config = dict(
    d_expert=112,
    d_shared_expert=0,
    activation='gelu',
    balance_loss=0.00789,
    router_z_loss=0.001,
    norm_place='pre',
    tie_embeddings=False,
    init_std_o=0.0,
    init_std_down=0.0,
    optimizer='muon',
    beta1=0.95,
    warmup_steps=200,
    final_lr_fraction=0.0,
)
Below are experts of layer 5 (counted from 0) of a mixture-of-experts language model. Rows are named router (the router's row for the expert), up (a neuron's input weights, with its number), down (a neuron's output weights, with its number) and show model dimensions 0-255. Each number is 128 + 32 x the weight over its row's rms, rounded and kept within 0 to 255. Numbers have three digits each.
After each expert's rows: "raises" lists some tokens whose logits its average output raises strongly, later layers aside; "mostly gets" lists some tokens that are sent to it at least half of the time. This comes from a sample of Wikipedia text that the model never trained on.

# expert 103
router:061112171110103131195153165134114135127149113216161114154131142140058155145130111093108125137141189139135111155076129082127128174140122088130130157118090160142087147098121095154123164133095108189092087089123084057113143175119141220158104122123184109110036177065059135135112118114151151104153122136124120131088091091111083105132111181180122149108103141127157104160153146115133154120146082138175139125163155154135142180146157146130107117160130116166135136143098132143148119143107097094094142114102127172101169118097089153126110141068138094195146112132111155158146193119142108162123171158094136108062108152137163142111176104135120067102178160139072103201118147110141128136079134191093109117142135094127072103108214184106217041131160146098124144165099106129125130175085125
up0:134126110132159121108174075122169147140093084128161126123116093109096121151158127181112113161106142166107094067115134070178156205091102134154106123158118086134173146093149168135108117116062132124158105150102156105087119135104110101101200170119164179124146152104119149126157198113191089149107132083086056128179128128142116093114116147095131166127113055130092105160165103170159097090143102158170191116168116153118170088157131171119114121154127114140082122120149098161134146125103123120150109137156223120107101125183165087084102117108107198140150179129158081120077125106129113166131079072105184148130104163074140107110217150143128167117127191109134153170132164118069151114092115123132120113120120151061045118117143098155086121117126073119152071158067150115175116120128208
down0:120138136103123128140124095125131134108155105125150112147051138111162146161147162112111099120134102118147171117076108170114098144134116137092091140142143140179120095128113152186206188185186177108164066092081115157057108123141218120107136142158073100141106056129126125141117128099108083160071135150149172161084066116103123138192179158143131098139185130123147110136133128142118130141151164128101162142158119177124123095113092161072195155071141121247125075122091154143139146097187131078097116133137128174133101137109107104178121151134105144074111089111149104167119171143140146112128138185097116175139114057109099100129083111156095123076101154093115123109169087133157085086103155134153174112178112106107085172129103181153151117104181172135128106090167116081060142108106193
up1:122128122137123148137151168113115115101148126129144115124217170135115108103098162130096145086147144094119063134067073145125070136108173080180132145171173142178092074074114101143123119190142172111208116089145053119170120173104139112067185117118156157120086104145112150118140144090156111130131086105074129111146085179125051170052118164127105170168145149149113123098122169135211164169105117104116141115153183131155173153103149129173093105162150097154114119191161139138088167113103118084136178092124148078056137119133075160069147077120137130098148205121108144127136139113140125132140117111146127162128079167092126138141082120110177138073183112166141077146154119093139124136152067115140163100114148139149042148129078123128143083095154185146130140177134136073092146112129118
down1:180091071140137094146151088134136092147137172125142126082150121116118129064191132084106102124140090149148089155106153161161147194066162125137151112080126148124128130115098124124150118198140112164109078097128087142096161140092142151132117162143151109143109128116080134125136120147153137109149110135120107144084132130141091096099077183099185118143087091101167162080102161115128141099142136136107074104124171137169114152159170206008126203115103166114163092107097134144130152162152116201144100154100160150107073150100138131082149146155106107185154184125061126090127140150113144124133130149120106087146175132066134094132205120136082204135099111195196122058169083083108139160114126160111153199122118112134139116101139117113104110190082114074145173165141104152146108155058101
raises: "-", "'s", ",", ", ", "/", " "
mostly gets: "ń", "uan", "oshi", "uku", "ulu", "ji"

# expert 124
router:112092144125099191152149144144112143103153095103132095155137149112094185157070120145147071119156193116155079086072105083148136150107132123147129119135078126143076162112140156136104125105107141166206101083139073117107135151121129139122142137117170110137140170083079088089161170118165068110174143128141098102107077094061126125168120161137104147113116141104180126147153086099082148103186135178176112108184152144171078160176141192142161141118025135131121128156069086157195086193107095146093133132091132142143135112145120170122158100085122174133114098121120098155155155105117114119145199156096124102117144141105130190147178162089138063182143152135120146118092191105113133135075124152134130124124083062153088072144167133102156143106157186103104189186100074113116186156128154
up0:186152123146095109188093125072117169145144132061139077125122137138130124150141106052151160145180104155132102085092106122119152172141144105053137146121037162090104102087128149136092118160078093147142166183150106130116120102180159160121160112124188129058156164120113148152176126134113132149161112122178116112081183128105135095086148101136175134115191112127155085111163132121142099123176111127118122154130155099114155153137139118109155165111081139133129091196107123155158138130113110093050162110110137120159144062134113175086132113158117146139153126138044167173114145138141129132098099101120057127185151136163157146108104185111137112129070093083138132091134203196106122149140180091151112076107174116148047093237124127151116110142165149148142126150130100105052103072107122
down0:089190162077180134113096120129094121123162127101165097140164109146121094159116111116110086130103134119159094068164116119125120079146135147164166122174106230154141149170106175128133095110143102085094111142153100145094091147178078133168095106135129166067144168156168152175068062171110128082137183117117159069142134129139092100149205125151085117130166146082174134139198072019136114116153192133157104098138112100082121101086157125094173112160148151054140132143099122144069114125123174077080124134099121126171118095150126171139170157122144102150108170161122133095132107085124092158090118153119138113108119096114155150128160172074115154181134175141159179142098169104146116107181125119138149089177140100155120112177114152151105139093082102149155126136111138172051156072127074
up1:138139105134118106119141133089132147102121146095118080132061158114189144165112127139148138127167139095111096137167141065089130135104203074150113100137128153175117135147128088155153108158096155145166117099092139111155135156097140110100141082145126143138114168168129136139132106123090114138154195161133155145148125143105124124131115128134183112102129165148187114097146136196097092159122196196186126134148151068115089153104133112194165123058155151112061143134145088123163106119161146191157145148158080132108048116157099127104149116140151107070106119123157121159120120133149157137132128194120123073127171052095091168120078068103083079241102114203065111092125107127114083138121099199120086137123122126161085127113111122107101080109103201075126066138068125144180161176122159
down1:145109161138120136065175154179126121120150191109116096199092119088121121099109135126156147088158118108136091110114102115126133120095149157079140123172100162099069111115147131171121133172125184147163113135158129123176107164107098105120104093130157111185197150071097122153133146118186079141134098142112112108119150147134104087137173094101138110130198162113107099027133089127106160129150113114102107138159066173101118100159125112179141123152082156175119129135087156122182146092152209114075119135108106181093139142147181189143155126123119128102122150066111144159080096094145152147116174133075078118229114128099127134142165111146088143179126133113159101153118111175175094144187055083138159097105099074105164118105193136120081085125100174069139149149131148136097056201135108
raises: "ist", "ic", "ig", "if", "il", "im"
mostly gets: "t", " per", " en", "- T", "-t", " exp"

# expert 77
router:128083139129127114164140151097130126135149132153124121165121119080075123192113131058145147175121165096181123141123092110104116185102092110127136196129123149147111125207098087173134166178051083161148150094069091099130135147097186181151119125110136111101092205132076088110157117115146131081154189152093138071092075110162110091120103165137075132134108124143109079107150168159143174113115110125183156176161178163171100177143169136129145117149127106127167132135119122113184071121114103093125126096135125127088134128108135164072114101082132121150145095085082154132054186237110090134109130181131096089081177177125177138107108124134222116182113124153109168142132151120123170118135113161128172139116080111113116069133185146074142095129159142104145108155118076144100144138105156
up0:101134156173117100076124138093088114121089128115126123117124141102137097147109139171088076116138165099170169150140171142074128110133137079091112195161081138197133154151118158166113157148129129084185127114094130038117126087123093109144053111111076125117113095041076131106117111174132150132135111181162164088094124084115144161108134110176070173070086196169121154140160149146141202074129120115135094095154138154107145184163086098185105153146128119084081063093126125135159195077125121161163169137064096153134128152124119153070143137103137138171178120163151123108123134164103116152135174092104117121133148138128178142084115128168126115160109145128133112162099140174088160181203080180105153108104123095124120155168205187136046151112112148142180129100117114117121097126153113
down0:124044123096092125115172114055169167114130099182115141114121185125110150115098150078097160096043111138111155122101104160158148060142124176158139129172168088199182168158108090135122109221153073139116098072134139099137175099139155121072139089102126108148115190112149133132134070097130166124173115081163139146136140084092108115160133114139141138181177091132100086160134097166124144099162137146134120099100128097124144086063147077145116127073147125137114102136155140160140168193121091119139135140102078120122175071146144068117130030133127151148112146129150171092177121152140100147099191117157148165167093076120106165092174130133145111119119119106132127161179095172176105110110143124117212113155091130091113127186138158116122087132183147142176129125079133132057167098106157
up1:148116069104192124085146158200166182146116126126124111077137183115139125129140140156126128098168105136082090172121169138129152104129083163149143145143127084114108183109112141206110114140075137174147095126126130065141036142122109136174128141115117114089127167150165151181155108145134095121130127088188154110110091151092071107127168138100093167147019154102177098157175158140090123058089134134140119104130150119145092102160122069162128109220092100150146189143114098101138137134163108094099131178108156087121117117138106162128094140088135165176095121137124082106138108085153124178143072144096043111114081159152133160076132143180151188188147213155079100136154121163135126123068124105129090157157146113162135116121124135177126139109122130123101112108183157168113175131075119
down1:161142091148154080162180168105133083131140091127100147106198172146124144029155137101130183137147159083171154138198154196110111160091108112128147131157116093117136076106181128125132070107112123157208164122163147096111110143069123148148089154116179138174128133122135095104174121142159147141146153113141130190121190193109087108144106119143133126123110145110146134131100069160144141148133134117088121071109079128197073091117077093160113108079128104156125097058142097083165103113101101137078092142146149157175133137100142110103189121129119096205136085041158133134087108178124118100190120140116179212110148142146118136135151106144095111162106102131174117107110099160101148022105124084126151084143105133139185144138146115072104118136148184120110120104133167126091149137126086
raises: "-", "al", "f", "y", "ing", "o"
mostly gets: " Bab", " Bry", " Bang", "angladesh", " Bart", " Bah"

# expert 67
router:078053146087100172130142183127058127123098111139163086188095149112099148167096121116111113127146150128198085121095103163104090113143160092174114167117122146123091165177100106161105155066092114113162136087142108082149160146100136178149127155098174103103121160088079119095180192125120105087118172124066141135101089100125123093149088164128080163092125067131189084139112159138153150157120110151140166180170120178148132140158178199129136088108106147151168126155138144132140126152111080080171165074121100137131185098090156155090049136096141128142146094102107163138108145136140091181155171145093109110134207179111228182145117154101142076126153171135123122154132109154103153113150141156120130111060129089121134151128134166085126123135164147080027115152088120120135123157121146
up0:145074132129130119097114094143122130125118026132130169110144122132036104142131112139133111111089152129106068103097173159123110119138130124163138107127135081077184144090165168074125190181163139108198123109135118159084164099119198162132180129128167140111089128172076139154112096206133161116128138142107112154155145124123106140084151121127076145099131040102129086093156078125142165144081063159152161165131120150143148111073167124176106089149146116124108122112078190100130128132079202126166163127096123150090133069127175129127105106124172077141143132109123128176135157128155110113103207061152093100144162162127132143157120081125102123109123106119163083140114153121118128149152090204154133101145127110151074085218104154157143144121082141090124086182178148143159149103057179
down0:147169106074192088147141124167098131106100086150123104120067177110127068131101106224141130110146148114059134067099163125164118083131141130137149123158168102112178136158114179099098126145142066052145055069130160140191153087104140135043171141160120115130134180141161136128131142129089116039129130173136157100132096167159143077106105102113107151118146133097154179146190141145152164130080105127166074170125086144138117077132175104106171113128116107148154109106155183157108161133112108175103185149160144156121138175110152153123072182158131096162175145126120112163102085145184108142109154042163091139141130159139148082110131125112128091125122127116084117179146122159126089140125098132132137135046148089140124103160121154117108183161145063124146077130150134067059153114134128
up1:112171192119160165145138085131162110084129115164175124161116106152153106105093216132142150121131135115120135109177144135212122142085107169135086187172101138178141143152130118116156102094175146161129121071096172152099150140109141142089138114101128129152196143122060120154162131157210144076133155114072133108152091112135101122122185124110080110131129076117143137115121122124102109113143132094112066141212079133123147132113129061188134130145094149169103125132197178169136164085083149094121098148161168102135154073112143168118117121110103093144091056099089148122064128117139169130081117092095113081129196136080128140117136198121138110067143157138138134110124054171119138133128090114176203110142092105091088083165108143096144156126108183139069103091181094161171101144116080
down1:156141173017112095167131096135163069140092137139124159147185102191052169154150110110144113105191100128149108128121127146187125097130145097185064187104129131114173123145085127155123097112078138063125120158137165181118124126134166077121143156081127148114119132184105127116116127165123143128105139137116104175105088119085177135057141102098147131177180137157160120122104149169142133155058103136131168142133135146134124088062175098152098117089082116118134152110080180161124132103124130125158066125124131140100171089138176134100141141179159139109167165148114121095122153146150113122167139124200127144072121132105137054155163184075111149144103098173152132123153142158232081162091088100083162111114107104154118115183129082058106146060079077167130140124129118125146134126103079
raises: "-", " and", " on", "ing", " (", " in"
mostly gets: " water", " research", " art", " health", " data", " power"

# expert 102
router:132080119075100185139181118136045102129171103136134124134127135119061176155114141137154075189152162114185124139093097122092093130097108068157102144131113146111081124145084141181057117090128130121186129110115133133090151143155160153122136158143151101107138156120109140117124174105157097069152182125079112116108106132091149055211094149140111203121111100139131108164117126120153114155157107174166183164176128133148117115165152166116168112123098108174193140156108160159116086181101145106155192134122097153120165094124133138108090133086125178104157148098075126137045184148077067155157161099086062130096148140158166168086138089124162140145174107114109173167118161097090121083142147154155137146097073157090132140120173135117119067177139141122080151134067121103087127174068165
up0:144116157090087118110155099229133186114177086086087127090099113136109104169125153156130071138076122121130085168130090175132079123136138141153140150117210147103150089122172160160098138125116117108102180118114084132072122081099180152067185153136163117156156110149145097129128141135136084085186109130110132164156133115112099040196117120163150138096131154067162106143164138082105147115111165151089121120130151150164190141149165114122058164142135149140094105157144133119156118183105115095118133088084047172090148123158110127132106154100143125138147125155120164146086157093175128146180118107100183104109151106140118142127149128115097150147110158119092190159118151062106094109147175121157100122153139100088149077156198123133106096106024177153161150154099095178054106116084174
down0:108152087192134124141080081153145144154146107122099149115126099120084141153143186142118099150120140194189123110115109157118118118153099159127160133150132176096096171146150137092139127096162165134107168152158220161128082098042090080203113170138131152143149108137091129086084162112156092099161184117142085124159109113125134150139121141118136126155120156098096112102128113116121165124118186071197059140088089120085160123157066218147088149138103119165104130144122145125105075174098160106109128108101076185129055194142101106193127126162152143143090106136100087093129130118123146070116128168072070085132138108173112158079092100100105163116113116125099141157181192153091140159092114132174133134126139079089182099144086184108115146071097126117112139106169108143154163141203149
up1:161095136082136098181149112172110093075133117081125171108126132169150177104087162131057153139141105086149119172124136103049153130111095112128112155114103156131136122116130141114141095097148110152161154100096137098106157079073113100095130151150122130157183136136185122076213147132110165130159126103092174123153122136124158124120118143101103101141119119162151108126170111130163116152167105102099096129109112113100159114186101151103080172187210157170105118132097123184200142150130162112157058113054110102118173125106132171110159141106166152124102165134118098104062123170120110082177186079159124077040084178099178133064121096104161164134109145106089142116108147108140159166122132085243121054134086129136140177069149126165143161115140095159118117129132142136167180174103117
down1:147097127114168166131147117126121060145190156137089153133136164187148168105097158101115145126199087114112094100122186079121102161128165098202133100119164126128135105104211127151145161116138081170146113113113108152114135092121138130086105159093077126147120125160160153119122116105123139144052145120154187063118119173158052136152074137112104106139156174179145156102141152119164115063101075104069173070131125121173120103089129112112111148198096173136050128088140158113139145103174162131137108131139117067102143181122113135156103147156128104156149169086106134092151204173140114147121112126133168102132118122115096099095129091084121137157089200131173119138069111181111111090118081189149166146096108113156101094186142180128127169082110158165112084105063143145069183105080142
raises: "s", " and", ", ", ","
mostly gets: " jump", " sett", " track", " mark", " trad", " speed"

# expert 57
router:069102128135123126139147123104112076092124098177154159103098118076132197185097147104171105144143160126225106094071118080161113128114115116121083155146151175131068184135114094128107183074120100166185126126120119107133158127141174158162116142119198133136104192057087135132166185141137144097151148172127090112114146137071124127157094150155135134139126101151176132201117122089125161127126112143131102149130144168143087142135134193128108092087121126168168175167168091165141094147091032029126148091107103130129176093117126123107105130064106116143106127078094168137087150111096107156199179123097111137129156154136157149118171116127127095173218136116124127141112113148062126144070157145102168119120110120170064106137150147101152121102202137087071145130150147085102149135151135
up0:090114130070133149132074158077121057126130162153180157096092146115176094139116169151115190122159171101126116118138151144114121102178115097128101119146168124130124146143144184159097149099109106135114130108113169051117140178086144198106128196149141148208099125108171139114148152051104148154130178208172047141090141128132179099162145095152135118113080088088112163130137053103117154178133097113154074106141150161153149170084135153141090176110116139099179120152136153144132082153086159079138136117107078098187101154200121093149119152115097098079079096095147114083101128173118096154148189117103113129163153109087146145118117168098136103108190083182150099132107107107063121113132118128115095191118140152129125130157132120106143102134159107134038172165106133119126153061174103
down0:100164191140167110164146161116126137132163095086086157068124117162104106160126145127119156141194147067118143161139118151111139096152102125139125140084116163121113090152154161137095094159126177176085149155125137072169115208134052100141159120099151108120155099162132162183090134070124059114121116147168162155109099157079173151112122129087134123125058135105127172130125141131144172168055076114090108138147131162151133150069099063129147126068218161111119129142087113058119108143118144117159097159137054083124159122165157105104126148133143129134103122162146142113113104093174133094098167102147129147118096078123115106153097180159132091124102129111139144126090093131083113192142088099105121165090111083112144128156130163100226117161120141121081140206120186092221100191112158
up1:100174075137158155120193118138173167131122045112109142142152151088136176095144124220143083165141175085132131105074156026136140056136109174159084145127138139093136143124158155112106149172093142103155134110112164144117116126074079103120045164148106086102112106147094113156083126178081128128122145114145101117127136089124113093164138123135149170131164162090153182140126161080148113139145121060076160047167139128164124129104149117124094134154111128159054105169147078125117093165106107073136114120074138155171115129150142130154140136119109126124148155138095109125040098081104135185079192108107152174138162164070080144119140127109158181121144118134079142132136191133086131165105188092124206137122095143169099164160157129134142127110152151087088144174172149123126124179107160
down1:135101094114100125125094113184160104148148123119083128168152115199168108071116133115152054092078151089152136145064116174139132104168140136141083159080115154083116144059123148141085129124191143181136146157107141129120127151090152110107112099164091143164164129140080155101133134108127095168143117125072150133145123089164085146164055090140088084074124187107175171180157111145109122101116110118089182121120140165102149113169148156139090183185133165131095091134119191131127193122124106115145125148118179183167151186091144095100048089111166149100169159139132167175125125110134131177106081155076121136125155088165135069212112083126059155151129045160116110110199098194113160082121100092125117165146135138168124146129069131143152124118119115108142081119126118084151099149148107
raises: "/", " and", "o", "ic", " Re", "is"
mostly gets: " sol", " organ", " method", " ge", " econom", " fact"

# expert 95
router:110080131071066109171174088123157083160156088140156142113150117128103126110120091062153117124150148120133101145143137104117079172139129123164122133090069104114151136123129123159152160140038082150175101124061160061146084159116180154175092108147131073115120207133107120149118155125172145087149162122094086126078068094129112119162147115142095142139124106131125118126124119125129147099113075147115173173151146164143169167120155167130134040169117074158138153138102070151186112162101124155079146087138114152138169124147140134112095103085127158118104050127078170165130109130103095137162139190111119128093155155144208122052147080113167105148133150177095178153138188097105160130153142135113183148102145123122135137127197129121166127152177142091111156163155063042054160146141145
up0:140193111144161173167118049116127106132111143118131141102060149153141172117097140091185107127130156167115159133156121141072085122154120109129155097108091147175123114103189116198156155082154184118124069121144120144123148155119109145096160093115148205123106142138110134095125129090103129182121084128154111109054163120096159082176154102118131121164084146120079145127120179085129124126151091200152085153104181106137167154122061111112172087161081077157063164131125141106150110070135124131183174119124127125094125064133161105098148063146149098122139070140118106171196121081088122115143156090096124156120166119098099116135141101110108123091171133110068137078135145120056164113196135090090178155251115127176149153064101150131108138166098150148117098102127105137147138106119126
down0:117199157147093128130171084114118084114101066126170107172121108149088137153133135156088107123088131088196177122099144121137122078150117131043137137109170096058106111124151127182090150072058155167188120168179182070143079171157120127108185116113172152112072156097117137134160121134121179113109044088126147136134112147144123090112125106162145136151180169123122159104140146101113108128103141195067126182127133160125136113158109154127163134131152147125096157149088112084119078108126108128136112141180158156166134132115086119142109135177161136128165123173151049075100121137155143121116184141134100139187064107098097090039147136104156174087078096150114176075117131114073104127087162161117124159093162158092135194138109157163095148141142135157086139157122105125190129146154057
up1:137110078104082172116086110130178149159140161156148122174123105143156122143107126133109117105131111149136125108132088104089169168061092097111097148144137138088187206099127170097107126158097161115196075142112193090129109159118079143143139098170164127073170173119184091100165103084210127188157135124116134091157117158125143117156235172153112075103096151165156156088137137092132207103090135144101122115172137087122142147098162115131143149142080112142092109116097126169105107152120102175155090116102164119102071083113171088133076106095142140171102107183134107194106092137055123104107090139209164145119140130052115144112150159093190121150149114139144154121113171130042128135107138102149085134113127111150141154135148126146089109140172187145132167128089105079114168135078139
down1:139149152144107134094178136091095126084158127179111086138129152188124119150113156091180112190052105122107104121093097150150113123139113072079100114086132205136109125167096143176127122111083127048088096137109169139121141146158092115113153104164110113115150063128129123142109101111108173148083141138121130114159077100211096130107146084158155093182202111115147135144182141119148177198109152123137151155102087158116144060173218143141159107113130121118107121155134147082183141142148175090132115106108167098144077197078076117111128157087093194152170185056186132094161200170120133143104189159109104094131091165106076134114151179100179104088104109112118125118160114123127162085118094134183126114121093152079156126133084150164109139079135126127146115103133112161139149119087116
raises: "-", " and", " (", "ie", " in", "est"
mostly gets: "id", " New", " mid", "ip", " Mid", " Wal"

# expert 97
router:125098191103129156135143095152114110095201085134151081127121194123093108171098094070154062162160179113132140160140141073109101122052106119206121143076147146127125130150072122191133154138101099162150092130126114128129168135122177163117127156089186049086123188075076126072122199100133122109170162112116063119112142079134063133167062143151129150093121108124152121113100161105156150156163125158177141145202198151174125140133150116172159087170111088116127149124078122124197109160052095115106147099133128166128149132151128155099130136075156189118131103120102124130106138120128050138134173152133126108073202133148138129108144140120173096183116143138078161154112136117062168121102159126128112137132102109122118100145144153104188128158154131136113147157119123130065125172071157
up0:132182133126134172219122110133149132165143080138165109096146141110118156121088139141176063147167151115161141056075152114105089098183149126146176110176123108102114151105067150196117120138127090061116154144167129149146166177156133157097127107122171110130043164095124127184097192092144164107153140124127089166189104104116171110188122112116136144184137134067165137083150147135113141115145128090082162095149125142096061145133108117106085103152111145153122119101098153156124106182178128150071154167138142126153125060079135160126142154081100116128099105136110147111103116126116095189151109135104108131114096095129110166157094156044138191120112121087095197138186151136089161143140104124181160160025127108121123103154162119061118069149157138148150048127104125121084165133123131
down0:075121145125122110140066176149150129141065139097161111104129071164156124153161141083120148192123112107154167130143141115104075164100093119178088155152177133176164080149206085098154152163176187128089125135092105120082114176117130114182117081123169168089138028171147088170083134126115161111159137181070133136144123073091060132148123145124121086148164082152153129158101138104141125178135149090068132157126175080109149146088118119136105116100172063142135106143090129112166136170145165154095165083151162143150079191111119126145093163238143119147145133107133133125150097113140112087078138114131172149125110149131123102134131087152184137126139128117080124117123161128154093085163060119046113092122095163114151084124102093144080151141115124115188089207134104134114127154167123
up1:107164136184144145144129187109082178153094086086119151129131155137189175096161079207146114139160067069150172163064144147121062156134134099105145143091088157153114167067136111118116153126109109141124127163120140165088200180190170157125138135099128160183167090139153103130152163151129129211110182115157106148082154142058065135151164074160098180137153139158108154146148127109102142110098078209111083090139058155135124100126144143157097134147126140073130116057120116113140123165069118164109148099105166114127132120112106084129137079141123103120093173123070168164112137030110109161137109140137141119143161135103145133173141065178095127129111130124117101091087064110088136125198137131107114137186105140143141083133091097152153120108132084100086183127108120152098118102121109
down1:141142111126161184135110056093103141111145137091136178153123184165073151116097122111100135159121141197132075084131138137118127153155111132157145122115122160161093181097098142146135105138136062089171136145155075065194127068142178055076154140131061095125081137137135152126080197079067132090119144065140147116095097122121119116102131166091110150106147147149167117145150143133100098131166140091096116136123170129142112106152105102110160102064132139093138104113173149147094096107115100117115174158108157152115145179106172094130104133092159148116100102164066174092166113135166157146104075180141105122143132155125116089141108083153083206143104158197177129138149172217145135091108157126089128095147130199190124148083179154061168113200179097115094118096131138143157146101085122
raises: "-", ",", "/", ".", ", ", " "
mostly gets: "07", "92", "81", "06", "30", "01"

# expert 8
router:147101162125076116108173147130133115165160128124154123123156136151116114114106119101182106205138189131141098154103077108116090164101116134149109174130096164158098141157124105139141125085114081101132124110141067125141113161087150130127158204119127113124121167111118108142127172099147086136186182159134070075128110134061071091164117184105118152106126103124144096117132149134124163115166121204138142164171125115124105136174133150206128110148108029137193179156145121139146064130101113096147131143048104130083147095089102139069056103110138109158059101124156113136047189159131069158163175124096115138070118128130147128078121098080150130146170161161082143206137149098107175172111160158100158166074122074153061157176165146099145115153143136111146112111115093114125154132072142
up0:106143083158129141139109068106132175166150104122149100104158109124102093159113099110141119120141210057102121114135152177162155110150135095117124169162125131128137141137078120137137142110195111096143092158149079159140126093109098202149103100104131145111163085073154110133060080113127138114080124137133132146128079158154120158178119115137151123148101121102125133173149101170193168135031105113099170040114166135132107166113056142200084129144152135087175123174122143138117121123057078130055223142140149165126099120127153119147119192104145195169130144117152173124157185070188155127175133181077115137128151161143110136118100120116105108161147118122175113090148107128097102094106083145166097076142148121147166111083149145113148149074097139090171181110055101100110156134120182
down0:113089155164131152122085164148111122165134120163126073068142087123106069108181204139151124131140159179089177088158139170138129040130110103163122183142116168152084090131080147177094168066148136087139148144138141193064153118137110053096129105144091157117091115105128135082113092185140128102158144122154119136185109160055106160148074159139171094111106144143125075173101164166141147077127109168126179098138114138149145178125104108136129121057080134094210115121131100113105139121190137146080170174146123217152160158131160093094163175147146179143090075118107126135087112154149152100163119115170161140157102127083099107145139129107123132176101120063176119077113115137147107126111093124115114175115127137167153081120143115075119148081102111079055192122143132122118150143131113
up1:083137089122164144132143125136091175123142048135106176109151118138155059109207068115135077167141132157214142156165112104128078152104188165117176128164124115152097133139046126146083078146116114132162121145168098175191160166145138158045135142153104105129064146124060152129148174154139096152096167167174153138069025101162092100077094168161122102224123121108121138122132110102110160115095105102135145115120140163101050104135135132119137143136162110153087139133085097118123118149151167147152118116091134099121206125103132157097163147107071163156090131069049162068174103129135105165081145117078136140123149102165107118138104150097134144123123091152163133089091097179074157139129116102179132134123142120131154149117141125152085139135149084168143159146164128110106155149122136
down1:195146147164152134136140125119140156142129097171044159122119144141150114108157145098136116069211104107116152147136153131122094131112152159092093136082101128132123092066058110150160139148151138125113110131115107150102121087102170124096155134173144091094116142150111162111112162089140053155154100174140074103115106188140119120129142084088119146191172122170142080179149130192151142126057068148160111065135159117164095073170157096095118196139188137141157049129158141229132154133116156168109126157103163134127113081131112124165086104073145105143108203153067186135149196129130109100125096120170128092128140100138124117123189162105139123097078142100107072123130186103183122146071117131120132137120142134182138072091163074123150096123078163104134069141115132163152094131122092
raises: "2", "1", "25", "3", "26"
mostly gets: "| ", " (", " (born ", "- ", "°N ", " (C"

# expert 14
router:122108138135129127128201200114120138083146075127136098120116154107093111149098121144147120194171124108142058141084102063109095132108140091210077133100095176183086191134080130146092144122113122125186130118117148074069135138125104165150106191125178117122153133090106128106183165118128095090118168143133139105151130154123123097154079173117122156081060120140172107180154146079126168157105093178166158157122153159178121129122133156141131054108070138151164157141135103156120140164137126136158129114150089176103208116090110164103045134085123185116114132078119184172123118118067118166140115213097115124118144177160157139140119122131133117131161160188106159161086120140094121118080156159102154160116101133100085135098135170130123116140132170093042161166115087060107166162098140
up0:198092167149147125085165099109143166103131106074089142118128155114074077119094180110105119094210187124169201138157156142142130062139167123163125110156119169141126133174192179147112132182126107114096125181136078100153136194153157114139117112158127164114084150086201135168150150111166123100184101104164145146141102142103105176136098115127137104120089105133086125143167074109191110111122094087066118100152093183133117141116142143107113088147163079114185071069178024188097159146124105117117085138125158150122116127113079180141128168126073160143100056140168155155137104156151152170120049148088102154108109111076156126138105152070106132127117158120146137114158132132115125136141112141099107095108112084137118124085194112135102109152123189095130101183105155075109124108099148
down0:125084133119157103133116137050130165101101207111096122175101173120098081192103054149110168147120085192130155154155184106149154102133121070180147066196125104170125165107116177154134112181110185152114090133119166104167129077182090144140086124152082168099136108099168093160145109102131142164126101155097113151162161150130158138086135166103105149113176116081064160062161097132109109122159119110205149145062131111126101121129145070181092147153072126119075124144153101093128111127187098123140101167136141112112136170101100132155140107199107156072130088157140153143090131193105127171187073134142116116138110124127109108109137106150150080119125111057131143126103108161100165105111103149130105137104128118145183084109070142179139132098129234095149123119128174142095165106126115
up1:099194140136107109078131161084095135129132132132066097154139098176076109137111100081167102153097131114110126036067188083161170144084162150134111140111139148124128092134150114077112148101088090105131128092117107072125134140076125127141090122215135150154238140130181073124139136107168148189125106161183117143130117179132107102111137218139111159128068105142110166110126160120148139098109110116114174110072122057147154122111132143142124140150081102120114143176172130091135187112151144176135052127104125148113115102135060100146166104147125134191070107231103134121096146184136169154109114127120209132097123143181154133139143114125106166155173065097160155144137160093130144160125122112158120133165133094105162114157100115161168085087134152097128083107106135127086179130128094
down1:086167165103158171115118134144113131200124110142116113072137172144117110165165136074126176147135129168136149145158121058116123138133131133108088200056151138183141117162161114158177152101133071126153077155184108160153095156139115129156093111115141119167076099087107113106144168142176145105135106089124146135101111167190123123125127114154142140165170107109186108172079138187116149094077081069157152120172126164108119131115089102112117085129108131115141119087094133132163124065136065038118101113130148067139131075092096144091124100195086132105121140166194042179076142146149124099141076138112107128170149145125105149160110121096126101130118147145096101132174118131110198094120095091109119142156174090140059171127105146064179125160113085209134148171183145149116151098187127
raises: " ", " two", " a", " D", " W", " an"
mostly gets: " own", " allow", " offer", " discuss", " continued", " caus"